config = dict(
    experts_per_token=1,
    routed_scale=6.05,
    balance_loss=0.000112,
    init_std_router=0.0239,
    optimizer='muon_hyperball',
)
Below are experts of layer 9 (counted from 0) of a mixture-of-experts language model. Rows are named router (the router's row for the expert), gate (a neuron's input weights, with its number), up (a neuron's input weights, with its number), down (a neuron's output weights, with its number) and show model dimensions 0-255. Each number is 500 + 25 x the weight over its row's rms, rounded and kept within 0 to 999. Numbers have three digits each.
Before each expert's rows: a language model's description of what the expert responds to. This comes from a sample of Wikipedia text that the model never trained on.

# expert 7
Field and table separators. Colons after labels in infobox lists, such as Stations: and Edited by:, plus table pipes, dashes, semicolons and closing parentheses.
router:531520535463541492505484498502514536485528514445490488489502481528447460526512512478497477532510490513574519508448484503503460527469480468465520536464568504486537501498498496481467467469478504495492522488492514523524493493547509481494511544509525519496548493499542464507521492546542475535506524506451520530485485490506532476496519502489530506492487455542522473479485463511504442462485466510529456455516468523493439526550500497489494468531490523515532497486522539477501492522443500496504535513498511468509498510484522529457505517501515495495490503493489498528486496504492491511502510502485468500516474464468513488518482526527472481519527492490533497518549532535498486492498511538479513512445510500530446459476509522514514523525446472515513526473508510512486463493504473
gate1:516501534551470508480556479495498494460515500491489511465485510474498508460501522496506472483531522496510500524512514512525545509526467528519476497506493486504534472495535539513501512485489492531509514501544518543473547528528477512455517498519522475519482503520553475467519531515493494540504464491500503515469532517495487539510513504505506458522519479503532501506497490504537505496480478475527528495444499484447520474504482509525516468559514536478471500486473513508475457520483470487512528504508471504454510498467511568501523478473494486507490539501511519540539527495516430462473508545529486518505507536453459459485474487535519476486498553469492472496483488503554490486537493509505562513534506471526523545470543488486487529497494494480457510518509492475537546495494504
up1:473524482483482470485491482527498515485466473480455543508483527518541459495511508498503480526497515453512536519479444530489498556533482557496506544506518516505508514487546522478492522525517500464484510548477510471499501526468492486485509512477501470547524499490498483519524476473556492468433462484494461472494510474555478486466519476459509521507520493532523491512494492467515451506518479507523538510512487530462488495479511485530479468530503506504542517499540489519534487545525495529548508497478456494480501491547508542508540504506499465491496547495498469508518533534511537506477493499495505469483479498498536501442518519471491472490515493524476487445511498511480429496516505547507495479511554533469507510511514509472545523532486512504472497468487502466510488480525483
down1:515516485475473527547513468514482536505535531457498447500554528540445497442492476503514480472479497504507502533508505475507570525477506479511496483527514531536515488533474508501515477493477514496483447485534480533536522511485508482537507516509481447538529543496492489492465463490458511511466518504481510554474501478498469497542481510500521513498463501522523472476548512502460476496574539516504471477499495514499508526509483536516474535499536476524493509478522518514494462489526492505501486510550481533496497517494504487501513517482539487463508490542541517498470488447476519473525488459468471485462494508496496529479493538479552501482516489486495518526498515524499540513477475516504521469523528467513527482514533545506505507500492529471493463482477523482540524529520455

# expert 3
Opening brackets and quotes. Opening parentheses and quotation marks before abbreviations, glosses or dates, as in (AA), (DPhil), "Sex; sometimes word-initial fragments like p, E.
router:490475467479545487524528493496531532537519520529517531494523444463491501459539515525493512505520531488462514517485488503493519469496481534511502455517477502489528485500464510495433502491511530495479476493451476478514501498483510482464530482512497514541484504521504473468486514494511522487481491533464443491523493498510460479480474523529473511492543547524489489470511534552489470464479491492471486535492564499493469492497502475462469535514496475525494508518506503526527524497518455487509489495529558531456481472498503509514486492470533525458510536492511526453511504439509505494500491474554463474441488471554468547450516502464514504489486472503503535466515521499523538490493471517496514485536508512490469504514517490492478492475488535500524521532516488506539486444478486
gate0:517506467470486500483502476461512545500466486524499528499485508453441505479526541537504498552471515457454488505485517498522482483502468499518509489466515484450454446531495516509494467511509517503496456470462497448521488501498536473487456501464452454543510482470521484515494494515550484517502522479534482493532502471493535523466503504527504492467493475522476493473475534491488493477459512463548504541493491527480478519484490527458511488509522515478570535506501499490508524494521498518516504506455468500524477488491520465490501513460481500539479501554508496523513494469511512510509534473476474494437533511508500521462463488444497526479474474477485568525457444507501483457465516499490496511501485477495522516474514505498489475500478503519507498527537473503472525495510493
up0:495477512485473502490493513503502521496509465525465508482502514473506506463525477538555498489510520490522530473495471547456487488544497512510456475532507467488470486535438476530505533492487480489482463478523451479513499509550499501463495491547523523490494543496442479490457500495511539465518518470448472500501484485493466507490484510508534516481513495492530494496527468476556528528472509423516496524505468512514498526488482468483506513514517499539545495460494500479514546512501507533537521516535512518461543503487490504487483524479482478487493463461513495481494499445529466447503502510525482551472496501509521500512528464525490539500488509487585518507479513486519488489490532513493502484516543532484493509486495516463508542521494462489526464561525483497521506525517515
down0:476489486522475548518487534496476458492509478521482479500458508457519505467537533496475508497495487474479501528474501524491521514461469539448533488469458517504516492479509476537542476488518510502462508515476482529497499519541521536504516528470477460491448475469526542479481558471543480531515436512530503458555462467519490490542500537520532557506508528521498493494516486505506493540427474510522518499508560501497530518463506502476499515512482530496511523511455473462551487477502467466527503509490492522514495482531518495499490508520501527505453515481461514503513478531513498465516510509506542481517517488494530511531512497480477504469512480443466497542528493514488465513487505453514486532515474514508512464457483514477473485483483502479515502541500518529508526484501505

# expert 11
Latinate word middles. Middle and suffix pieces of longer Latinate words, such as recomm-end-ation, repe-at-ed, civil-ization, dec-or-ated; also follow, able, concern.
router:541518539433510471465485504492470499541479478515513526500517489477515488473526500528528544475491497522484514503516518480460473450464478487514520506509502526477462530561499522515525512494481508522541511505499535479472549492462507525476490508487529482508472498490457544493472513519505493519521537497516489515527520486549483497530496520499520506492490510505494492514471503502518526475515501496488506517537492471476527519523544494493517471487520464473501536501479544566434523459494494508533489506480519517495476497563501498549515469461538503503481490536480538465478508551501488520491482502452513474531492490514456484463467440543522507510503523464492484486508461519449508457488483471498523530493527532501515508527509506486520506475541513518505485551456514512535535471508474
gate1:482491510527508508471563488489498486457507485497516492517503475492499481521529489542507488525467527476493470509466567530499483500460500551524515500481527467523517476490492510503477522448514549503524543509470523466506476508474520496526518505466484462476502477500479489444496409489504486527460512483539529474509511477490469488496464515493491477483513519487525508467581528529469472496495524453484503490526490532525518496526483502500482513507467548504490491493451504477514527519529515517497524466485524495514467508502518498510525518471566478543483464488485509517526500531495498519483474521489545492469465463492495536513522502432473500466507474496488521523520481504517516521447452540544497519505515504530481486509505464513466500483482531503487486484474513456513496494487467
up1:494509492471459518486490482478487519477485470483432485524450526484514471470494519523499486540508495495508451468498493498566486514509497512493500518496473449504506496501550498556520476528487492529467485520514534535472484526479516519538484553484443478525500486476498499485501494534522445493507526501465464534492524481487466466430517554523514531536458514549521440449500493530475498511478511473536473480486501444467497472475507496482494481500490516517475509517524523504548481514482456502481513489537491526480480506500532494527514513510535469503537530507521496491487479494508482497510479541549500507519524522459546495501539478487511467534539519480510526492456496484494515529470468524525505466451478506491477515494527503520522527494486504522496489534512481510506486485487513
down1:503502514482490553559500506510491511537523504492467497528535481525512497480476524453505476513446505513521472518547523492508508510519535460509473470491475506501489464520479537547463522534502500494516478522499501539495491505494505516503557509482524517523480479493503522485527496452506462527457432529507547506532490507531494528486493489502486518505483498525507511536480501532496499473501466468493519538531533503480539511464485478491499513514487458493497522499515538487489548517507483429518476486523465438514522492548543483484511440511459556462496537458482512515474436482524497528498478542494489502526489467521501487468532484509495520492477498518538518480518509490501492494501507497538539561486511513492522470496476506531539483485473499525491470487506543509506497488547501

# expert 8
Numbers, dates, years. Standalone numbers in dates, years, scores and table cells, such as October 13, 2018, 5–2, tracks 2.
router:474509507530509468514477499540502477480505522505481457474476462515491508463476525526459469491471501497540553467480465530502468530509499542513503520476502471495483483501478461521531510526510496520508486501491469475502489521469502457483493509486493517549510544490509525540494460498538507462504544508522487478522492481451525486479498551484525495533542520501504508527534479496502544496489516523539518465469445437490507456488530482494504493469474512506466514477489465448485539489489507478523526518511516486443492515467504512469514522503545486484455459481524531512470484489536509519519533501528501504473534488547495515513514529495525515477561531544542512487541475490527511490498490515508491524494459475501466508510489524524468523527494515496490470475511549502458452531523522
gate1:474516497541522515470507464481505456469539524470494503506510477479471514522541510503465460513472491479488443448499487534503533510491524541490486511510467470500516448499467491514501494554496528467499469500504502559450495493502519510488425515489530444514507478525479497501513482521474464523513489499441482496436471496492471481512509509550492538475488499471520513527469514438526473488489480490503496488477522517506535478518506479496508472536483497509464518518485472534506514505474508501510517495548510492484531509477517494475521490508515498464507536503492503492557451492511535483519443467505499526495496502501510478510469516491460483491509515522499483496514515477531459515526517488499569458452496493459428490482503502527548474508505509531505527501482506502497496530463478
up1:500531506490515487479491501515442465514495521466520515521448523540490493561492527508473483513488486500483447524517516490498465558507513504475489483498482510499516497507493504456519537531475492467551535502513492518507525455525475462525493492464499495528515506493519499508510519496474489531489482514522527516491509498493579484533512492496473558470506519514508470526508498481486454508471465472530500493477497528491490507459507530464494513492486521485554475524517516485562501504496498465496510498520511524465484505469491500472578523494477481512509525483482505522487502491463505517548528427518477511442446457479490504529505508475495512528546488508457487470496477502497463514491534470484478473487519447467468530482524480485533500520484485514496475481565497489464532509508482
down1:476463503487461496504540510492488509507549502464541497514489493476467491477522474476499489501559527477509494479498529511474571448446463491516491492513481471475495511481467467488500505506494472497452465511502480466531498488525477526462492531493473495492499467489466515461485540513513506493545478480489531469486495491527479494495497521525487529512531492490486468536514485501520515482520500516474503500541517518488476486547547484526477469537500534511495511469481528473511476535460476531541472546492534490513490480497504493569463523496527493460479495503512516526495511535506490516507459522449526513565529508490493513513498501471457534497488465448512451506481492484460563451486475487494527510505513512510519504494489516510458504522507503545487541505487456513509507563509519

# expert 9
Foreign name fragments. Inner pieces of non-English proper names, often Spanish, Portuguese or Hungarian, such as Sé-r-gio, Rio-b-amba, Lá-s-zló, Sal-on.
router:486511529497539463504509513471492479501472552497515477528521493505493484505486463485490522483504480503465467532476474511490541489520455501498489475437519473480527538533528504496455498470553519469527507495523554531495472469519477528511497530502482453493471487495486491530499520520513484528456466509480497517480473536526511488502523481506487512526483484484476533513488542494522491522537528485511528494534535524495504509453533506461516468489546471517522510533520522454536488468519492500487554523533487532553525488509503524518520498469455487528513460493509478474538455521492500501477540494483532502492491493456480527467459475474466519561470485520476478527486457479481460557563490514476488508496464478505507501506527505477544520530514508517495504482497522453505505495499506
gate1:466530465505524502534480485471458473521480487508525505528526535481491465503508471498543512499487515487504480521482472495515512499467462503492479513484548492477509534499493499476548546504502508496487453507473501500475526523492486539474467499520504514497450483451528551520514489542479516484522478491483536493466523531467457496528452415513522513507488498511480511479485539482520531476499492512496492500538498486479533508518548490487458505503497520436518527514480461492486492489529507504484534518449516549550497508501484531471489498492526531539479495470472482502501559511478523535480449501494510482510516503499507465473457505494539482501536500482503484491517511520500557513512489477517518499527500539518531505448463509473539479493478474521506520477457449484485498438473494
up1:500505486524536497485477531559538507510479479502472507474508516520531541536493498468484514498491531512510492465518505534498513500453486556529475522481507555452510475486474502468490499480511465500441522530533442514520543506473451494528500527543499466504481505513538483523489491536496460489506504512500516543480464473480492452498508447527526501496479461539444488511515523512526506499509531463504469469533471496528477421521481495498518513485510506488512500461488526490506483511491517500469494486491490508574488513546451539474505513533505498505472527547509502541499492493466489503487517482499502470502523460476494502472479476504525475494542486496510488496517506540484519521519447479517465492500501497501491506511514540536475492483488477482508542489496494527481480420491484
down1:500461509496461461501563479504489450496487507501511484475515489473479461476522451546539536469519538493437496473552471492523480431493522497510490492523467497490506506521476506512509528487531481514472519464531503463497512510486490474538523507513521520493540505481494482525490527459518454492458485515484505511458492534499525480502462511483500510489536503484516567493512495504509480517484526462487525530500493505540507503503441483450494498516483545530509507481510488485504461486473448484482489464486485501469507473498507495462488538527490501524484497461536501546499499460459547459486497485487473483481469523525493503520483465522490491489571536490528517527476500504512479472496510540516513465498478467505472500481517520528474494506507472534412519508499514524504483502501496

# expert 13
Word-initial F and stems. First letters or stems of capitalized words after hyphens or brackets, especially F as in British-French, timber-framed, Fish; often in military texts.
router:496496484442464482506421501493465514489473473503469521486494536502509496530515474498460523545535466496506512461510508502516447520536531505452510473534496539492502486511475503482546489515538508513529499485537487514499540482506501459498489488527513507534511543504488475467438468464480514514506505488521543486525493500482551484490497502515438529502526498490489517512490500455476502475490473445513478499486511494552484480490540494517508481472441492520467511525531454501463469533504575508506476541512510520482511521455486491521490488506484459497503493477486536498465559533487531474533501523462481489501517549502526502473517488527527493511502518481509503510536495513490485525443487485475541466490513463494504517499515529508479523454506535513497478514487487478495542512494507
gate0:503489473531505502451528533486482491479509535518521556500496533539512526486533481529533497558515492486504506461483505475538478500536521513485547555502479454534516496483532483446533516525481536533541501527507472479500523488516514478493495460507503515480497467501526520499468468513483526480501502518537516527511508474482552483523510483497460526492481552477561500492506491506492504472498490458498525479486505551469486538524508484490554490542489446505557505509468519552484505509483520510509512479530517518442478499507522523485479519524443471450497514535454516505471481487496469525532507483467537539504544495523499498485471496443528497483516521510494455482520515468502494478467506511494523512524497503491515459511494496496533490522492522554495487503487517531503460510501497
up0:472488530527514504468504514474466472488487528532517537534527518541508510538518521554508515511469547509529518462491474511532489533515506492454531551521483502512505460498496447443513526500520510524513488510523476497477498465498482488493474477513496502496479493512554538510489485513483541520508513475531484544521468492488505486534506500512485494488481540486512506494518508502501498495489496445495517493507532534504512506560550480499560545546494452526539453521481507508482490514488509479497502500518474518472522533495491501493474487527474452455479555534458526493472529484492482503538492507464496505530492524508512523512469519464538524542518501502522483473475506490495490484478493501468448511439507524516536436506497516504506472507484505496506464536467501573532477523502511
down0:511533472491511465496499499488600439489463461507515519480507462459496488491483501520492477502557518507490485487501520468493497465489510484507481479433476469491510515525506509519534514457442446523502500473474466512515517494517458466482473484489512479502513468513509497516532506503509478494515493503503482539494539513496509515527479525502484516467483482554459514488502504491481526495517521489494488500574521466497487503513513495480508499546511503495496485510500476552501522508515502487479537465494504479519515507528513507546504501489525499490466531485459489545461440488545518491519477484500525435477497494512497474474507470477429462510525533528553484530490534494524526499523469530487516479484477503492484533526485518494476568518483482471530495487513527468489469486509468

# expert 12
Units and decimal points. Decimal points, units and symbols after digits in measurements, stats and table pipes, such as 39.4, km, %, °, ′, ft, million.
router:524492470559546503459506474477508481497506444568516521510440531551479513466462506478497500557498496493472523463513483443497471500531446481501538498489500484522481461501469485469486530522513512520450457467491492523495465515519474519515516481456467485509523513470494553475473522480459495472462488530514485543514461480491505516469491533488532477500490499495495526523467472510515492480481490540508526526502499491491518510471434512506494551506500505506545510487514495466486511502496521496452472471483509486542514514472459497515471509494448550504486514500533522493494486505514507479507512496528479478506566493478474509525511488478469502531530491511540488512522485521472542489489478461509474518505467490542500521503504487526495467527463491535498504501539515484526518504492529
gate0:501456514502491481457488503509494498527478521507529489526453508531485503513560513509531488502508497537482463496497536487447514510507520465472514486504500527542491524490551522515460544547488449504493506467492509494493497473496512464515494489498519461503495502516502462471506484492510490468498572498533477505515512530474518487467490503562509508522488530453525446494517508531505500496499496497479527517475514496490485497508493489456493492501446470469439453483483532488495458537507486519480473448497497497518472483560504508500497519517518518437515514483485524504497475512486554477488520504498528511502521464479461542537497492504464459480512463475524505493504458542501484504467503518463501444465481529479512491499460518514510578517521513522465491515481515529481511502527457
up0:508496510481501496506531496474465502523499481522472497517495535471462498464510524521502474499511492498524483502526503535505495468535451507530497519485493477522534453515496527477496471510526502473475513520505502482530482520493490478460506497466483476503481522542490534469474480514472488449508478475521491519532490474507530476501499523439497513478479550511505492493461529468466490523500487479520506547580501531494507526498475490479509514538494500524522523503530481481499562475477472493438528526519452504502544503481531463496460517472472485526477510509470482527544491493473521511485520516488437498520479562468489461466478471515479566560500474554506535483483487484487521488509499497501507488493535495500544451520488481503533496486542506521464483506479546504515451489504486
down0:528460481547541552506503524473548535458482475500477487491480476469489517509526492497508493513505500467482530475443508512505480518502465527533487469499476498525491442545456486535511509472497457486496492519501505489514483532537514499473503503479532472442486504487471526514510520475484498475491461483500529485467494520491487530474515477495493463505499497472570490498514486514515488500516531479494501523496492492499502496487515509506528473550547515547501498472534505518499489511486471450501515500475536455548488479503495477506494485509521505478413438501468463468514442501503552522459516556492497488516551485492516493496533514551486532516500509463478516511470487484493504518471488517478511540533513490496496491497523546508496500493547481513523526449510517501463483456505478

# expert 5
Short word-start syllables. Second pieces of short common words after a single initial letter, such as p-ric-es, b-al-let, ber-ries, t-ours; also find, good, much.
router:476515522548515515480538518491543515477518498496521538497502567488519439518485487481522557459476524518528512517519478499476525500519501466508531491548495513504464480504526488511484498491517454476495482518490519519484492528488527499500490492513470508471451518445508523483524520530487497493556455536524504530539512506484456509525480442475501478493472445531515475479489532515530531532503522477525540540549562555505496495513469493468498500482500489533530495481503467503501532475479445508483492468484514539526542506477496476504531484477523494516514462519491476514504499506505494517470492483476509566503451485497483509509508498527489481510518476525489524504483527505493500502482505493528491552521535500529484527538488519502475479574485496459503491536489472469510467501490529
gate1:513516483510522486510525529491528463464449508509497520564457514516457475489499490447512494491505520522537450518500491517485486483481475462500509516513481466524480470527506505500496497529502507480498477495497526483460498531449509498514512493540528487521483509454511520468490491500505488515447486538534516470519486516541475530526477482534543464483512455488505519510450516457466465517489525492489489489543496540514480534493535517496474496530497529507554485520475531479511490532440481509524504509470493492523497472516519533479511494494505471500513482491489481486529480539467449527473524476514562556523496516450558502478533436490528507518486461483488466494474500502507473495532552480484448507510484530517517520510501533489461502537493468511503508492524521507477525481479491
up1:533468510449534516460494478490524474525485517459497518503492477555512534506483519465506492481466545497494457533514521478466512492505508531501521506497532498505536488539496478517532544462484530530516502547492483489466498511500486493498478484490463454548499528508492475483522489508494479486473531473482480532497513480487483488545489482459517472501505521438492520540513508526528519520456520509511524491480489476518488474534547517493508521495531464516571517498511523459505478519467490540524456472491509512489532467511481526510486519488531498494494488479550514467522521530489497523481489543498503560514485518426505509507495471507484490494525469489546463565479522495536482507534483504510473510509515500488505507438486544497490529465523495503518469478526531524530490484531548
down1:484492520495511462498519555466451500482505532504561454525518531477490482541509486472484477492538492502478524488467458497475544483471489529488544539496493477496504481504465500535461492506530522490479480503513502478529510456507487514527536490485517486440492526445521469497465542486536525505527537492514469481498476493495517473511493541507479509490513466561508518509525516504447496492521521501451462494473517507490521488484495479523523492521497529477469482474498497509510511456494531492507509542503516488530507508465560470524479521454483490500550512554494518533477472519451491510517512474547549440499477454510528518588490480459499478485510499487518517505470487543508503486525495507521535465494524498519482493510502511519503547510480496510507496508485514500496487506505531

# expert 10
Hyphens and list dashes. Hyphens inside compound words and surnames, and dashes opening list or infobox lines, such as Stoke-on-Trent, longest-serving, Succeeded, Preceded.
router:527498505514477486545494472475457504523495559457510525491510497481535473496494510500492467480497491502481530495510462521508529516498512529515529511510476514510456491481522516545500531517476506472493516474531453506482496476499511453506505454520471511481520528529515479489496457517542507504470488495477512491448501458503488501484461523471501466537508490469462487542526526522512525501480496536475512465468473478504483500513528474462505517475513532553497479471526471501534519536502478554472506495556498489526525518496467492489481495550486534533526508479519456483489522476478500495512475547515451501487470553515532510531486492467552466482486475488480495497503470490510440530479532551503518521540484485493542480502522480532492516486489518484482497479529504547420484466483490
gate1:518501510511477496503510469490522495488492541489483460471565542470487550507512469466492476517482541485522537475501497487521566468498517466526519512505528501483525540479477463515542489520486549501477525514490534471493523472548497524493482487493520476492480521501494480510529502472510525540484521495474480483460489491480479482456534512504491529536511469487517477488491544471523485464506481521502492484505485526479526548496490464497548466533487463524478470513478517496513477503511517509534520478489473503499550496487518492489525520484534499492510440522513488486546495529549528465534472545507512530494515525544515490502459475518471485486531478505539535481521493509508464534470444462490464501478485492503504516519530512476515543471466573532530505538501499500505492449489510
up1:438506466478445477496512454479534464493505484505529477481487480513472543463509478455500491501482528480515516462491496496517527508509526483542511469488546535526491527481493518530534541553518499478485517504493503494523502465508516525505546493491464492477454506561499438533500553494509513534508506444469509478514491483487486459456518497513492515540554460531507455530479546491489502498512500521508465444528485509511511494464484481485460552503496476528490490493492509530481515535512485446506521492515478500481495531529498485502525486476475483487504461513538505502532502537486514467497520532525542521476506529548489528494477521517499482478534521523479487506487529505478468506545432529528495500477485488486491514501529470469509506495504503479493515490514505493479472503442474
down1:522507481492516498501500515488468493521483489528543483505506442497490495508492556470503539472535524560499505511509464499507524511478477488521492494523487469507496499505500455541459494480496537467472519531527458504510472454463464488516488500494509524526514490469471556506509537498491513486512498528520482508474524503539488495543511500495479553468513504517476496550501505513497499478496524468506538530538509462450531521494507484517499490456502521503515527488506507498494504507490520474530523507472493462509490465507526482501507504474436513530568512484501500515533583510495513557501483463493504488494459467497525489455453502482469500541487502515523536521517528476451488442474488530494470510495527472553478504483469467536504451500522478496468482452510486482533521504481476

# expert 14
Capital-letter codes. Capital letters and pieces inside acronyms, country codes and foreign names, such as BPI, CZE, NELCAR, Rotterdam, and country names like Sweden, Germany.
router:456497453495501531537504465497506478470496506526467497516486480504500529527465523473535578502534523492523463493526473495490488523524548488494508543491532449512467516474500475505432474495510460507478495495500548498505506499493488500511484529504504566485532473510525506517496516497517470508487530467516510457527508498525559529495523516498473513499478501475504457514504513508512544490486506515489516506495491513519462459495508556521487480519514497473471495523514484478517485487530481447504501466503478516500505528513489563546470519512495527522503520473468519502477513461518451493512509494518520492486517519485534500541525519523506506458502504499479461526439528487506490489521539487533502507534479470450434495492486509534479491530508448462518524464543526476478477502449477
gate0:513522522483496490526508501470488517456507554535500507496489546505497440520481463479497563523465530476471480476504499469507527546528518496499517541465510506466486509522509491516475513516475506480484515513515522482480468486504496527459485453461509547514502485456533476518530475508463510491502470483485552508529483503464495498495465529486455492514516498509528492520513538534487496470482483488501494531523508517434483489492518472477498487549497471510475463455504487434441508501508452501461555494524506505514505492517511486502464475487507502473490507458495515488498517504517505481511525483497535543515502490484503540488510477481516464501479521502519471457468478524530534514549472539473491498528471465484512499498486425519482462557511495513475487521506486495463502527556510
up0:514531504535479498508491516511512550542477488517445491505479468529494530471475473520515474494530513514562507467521556502504468531479489493481514494499500484544476488504503503484480489511498507488491473474504505523512445530507510464493504521515460512536526529502513481453505545473484466513521499532458466514513504511517487485475481504482513485446506514468494491506528506562533537496519518490455491502515521517502491503483478454547531500493512493525508507490486481503482470463473472529518489469516507506504519536465527469485513558528483495517510502473539414525464458476512518502453532479480504519504537528505448505514522535564461483502484477447478539511470519457494508454489502498479492494488535517546518474521525487519494466501498514488497493529524506489525543509492457
down0:490500509485513509522494525482476508484488568488496489522512533518509468492538490530523502481467482518494507474514465478478528446494510475524510541514559501496488541519503447521512515532515560506444533521490498532516454525455519533501476476514516522504468469468519506459509494494508465469473492524486488494467496473495526459474515488479515512464542477498490519479517566530488518458518473502492456512534459476522508498507529525499461508499528515460484501517528525504491479535509505509525538527508521443520481465473460493499489530487513472553481556487475492480499533509492532505472493479497539433507535513481471505489506500493480493512543523531456487493493478510527478493483478494493420518502506508478471475520497508522503483498465492459486495542479485460492503507530489

# expert 1
Prepositions after verbs. Prepositions and particles right after verbs or participles, before articles or possessives, such as on, from, into, after, to.
router:552527487524540514485493503508542514496482504455478495497508489495518504523516520504496483508495482496470471508498539562556519521471515533507480458495475483522524488487515542461552477546474516477520512521521476472479497490480504483497519535509531461497518499480504469494483473515510463469539488484498523515472497523491451527491490518544486489493511500470517461492489457502522547500491490505537488472477453527492499513505483502491490496496472519464462484510454501525500545506495492491517514555491475488486480480478475506440554528500527489504477541511498479488487507514542536495466505518534466487475479460502474511494552484482500533534491531497439526509513519434510566459515537460490498499537484503476499511512480558469479478512520502496477502466485464553516503505542516
gate0:527476463490505521484516461529512505489469463494520520523532502475489505539494492496517452529518525468499522503546532506493478467484477543474505453505504507511464458501520491479522497496542489496529526520492482490508571508511485516471479507500483496507434480516484505496506531466506495487508486503522546484502491519498450454506455541509463480484485520494471483500472488499508503494493516507533489472494508507515515463474472514493506512484543502484518483479478491497511496464481452469507462477490480503502516471455395462520437490484509474514528523515491516499509490511491511475518544491478479471490474473500483507503470511482520515477498503535487481558533533557533523492547460455509536504537560532489522481515494520476482534511525470487483519524496489479497487477438538
up0:528480503503463495496514501474503514520522556505513544542484471523495508478470492509464554479467490508489522455510513490509531488491555484547511529450485528498501497531514464520526491493550516483509511510497532484511435453491516502480489531458521501491536478464514467535489459512509505531489524453491468543555521488504494489520520499497501517496517451468508496508539513476484531500514506521470496530530542442482541497516488480478493486526470483491502496523483509520496519520519540545472513493524522459503496559535538475509525481498516496466475480509469500516515521491555526522494496498520474519510509517522470479555497470503561484483522503471514498489465488485479488492474497501464472533516481484531493488460433470503484517486472504499546441514487485512495529509541504
down0:463513493479482509514488488452496470479513539495482495525476514512517497486485516531497561507500532492462511500534485523516562489466491456503486535476494484483511492537477532499535492454527530499491548518503486475514497459515515514536504501501502515514480513516522513484489545504492470519501484475474469470533490534524521446484479476498510483514449478514508488542498451530455534480520507525481490500470515552518503498494476471486505519514509551528504525487482499478490467540448484515461518492530528515523496485470549474520558487484507542489519430512524517462494489522491480539518470430504476484510489477482495475510507463538549535459476530442479505487522485499497499469479559505529519501488478507484462489516515475524492480526475520475479540500491536502494506527523491

# expert 2
Sports table headers. Capitalized starts of words in sports rosters, stat tables and infobox labels, such as Born, Genus, Apps, Goalkeeper, Head coach.
router:460451518512491514543519526502466484478528473483541554500462460513502502484489529473488482470509514447538448534473507488525502508487529512506479475475506506525515497481501524543460518464515518514474483441515483490527504530551494517500524536489489499458494513499514525496475531479484520472459499508527515479499522517558516483526514509521507497510473518501501512477491504522467459510510481530499476483487462528499495494478474560530498529536484519510500496531505522519513448496498488454518500496533500496496517507549530509496525471520462498494522497528529459516466501495506488481512529467495548525482546517467495497531468509521464470512502469487512474479430487533507498497528445539492493499478467527473540477484517520481498461504509527545525524495461525448550513475529528
gate1:478481516463457518492500516491508502535517489500521482482473501513506521490498544518498493507463500494495522492517499544504460466503525514461499522505502567520514503492529508503520471481475482571478527469509537529499498534497540473482495454477554520484507501526497504503474511537533515489507520502507467481519512529469532481518499488509491478507519515478465483522476501506483502490522524495509549424507530478514513500528469494506519487524546505501546432520494470492499497531462536471527505456511510480504487529519505502523530466555464471561503570506498517492465520519457552449536477528500482501453519487478490504505511517465463477458474485454502498486484470499458484504463476512510478483515499525501496475455491541530511511515496469532488472543486528473525483499477504
up1:481450488502468516489515555507513500505497490503494531489524503493536506453496503508525524509521513536496532523475480472493510513539499505518519519511476454480538517488550525470525538528549492528488544504555479495466487498465509494510506508516454479491490474542543485473484541495512488461517478498486519562498519493484504510493462486492540511504496485527476557508513494485505528495491470494498480509499523509505457534456501442478461509470486493493477515514480503514527486483491476533448503492515520488504514517548525513484540505498514497512508512503477508547484504508573475500493519501460510524515496504508553442545507475430496532488491501520531463545497476473515507452524529447490518497474484486490511508551486468491499481506527455487514467485514536519552507453508517
down1:486476500515515460513460491496495495496508506496495464511495515495588514537529507509492479533519509512462491514570502552491490508498538454500532522434457473519540564498529542553511509485477510494452501519527498510490430497490463499462518480491513497514471505510496531461523467500558529519472488499496471525540522489500525491464446519484520447478523498519481490503503488474512514503490481458497513448484493472486494458485503510499536516480483481502505488490506526502489460506475495509517486490499480445504461510523498512507466515524487527510504505521488496497463524447498493484523451517533474514461509489541544540522515510533483485499504490493475489454528529494463460523470487515467501483503500535493532488493495528518518478518521493466498492487545454479486508506468518

# expert 0
South Asian name pieces. Word pieces inside South and East Asian names and places, plus "of" after place phrases, such as Shan-gh-ai, Utt-ar Pradesh, Singh.
router:497468483513460527488489580501498470510523476516498498515495518489540546526519498526539472496504498522510511492484533512534511488507499494514525547543486475524526538516505474521522498535488475528471493527483494489523450498515534483549489462526502492507501488516500507553506490495511528526502493480536470488509511499466492508511549448479488506519510551491484529502522485479479504532479515420480476479468520478505538530510485516537505495496537503462500508558462494512478475464522523508486497460470491527529467508440528516438484497515470459498500511489461503543492505496460510480476504500503490527513480465498524517487537510503495525494497513511494502472480485482500447485502505509487452432496501490530555528507475467478487466482502476537495513451543493522468489536531537
gate0:510499483502486523520513482464498529438570466501541550493502525493527484519494491482505540490518506528502492523496550527523502478493520513492548540485547536489514453520455472494477461485529534504519526531491470481478518536497466481481506512523468499521454501512467497529500548482518488494525474439525501515519528477453510491471456495495519456453506477517499491503496511571508501511504519509476508487457556482492550560540460529489465516471536478489492498484501476511501511474509545538513529523508501448544492506466476487506503496510498471550520467485539499512508496470505505532478558504519465508472489482507495490510475504476489496458481480493541482496470528527492508539494493491520508481490495535508488512491502499492487467517466500563519479495510499531482504501490518
up0:530506514513432504550503519494518510518476529498492493512464517478485524496522483505468511510528481505508513487482481560507460522497471498555490520466481489512492544528497501566485441490462491514537503475528538471490528483545485504504480487513438517535480542532486502498488504477499505516490507472527499544535508499508515517503523490499474518495490499499503455486531511493512497507541541550491516462465543489519523506494516506502497511486520471484509532479475520544432471516522573511449526457486506465506504493516530481484496506500513521551512510492518511498548501497517478469529461463553472457485521479536471471507507481487508537489522492544506493489485497460505511494474510490470478476528522478529519506471534487489501488493517509534457531549495502490497541558495494
down0:514532531488473486486526519530460469529493515489517546483472507477513502499531482554502535544516521517499484475481472497506503559512466497485505538447472486492547449496476528485524541468481501488479532520489523512504489527471476504548501526509494522516524481476507525534509454510531473490479524551589545522494467477493497511502536479499497496487508476520470486500481511484511498455509511512521507483519528553489493503485482521494509512513512500542504491486528516519504453524480485498438507469511505473470506485502489466469523478480518540503514535475524514490516507471527487552551485510469489541531528492474513493485516526524466473497452506484476536490494471496546475496493451498486532520501465467521525525526523500499537519529482491444461529503503493442479472512492503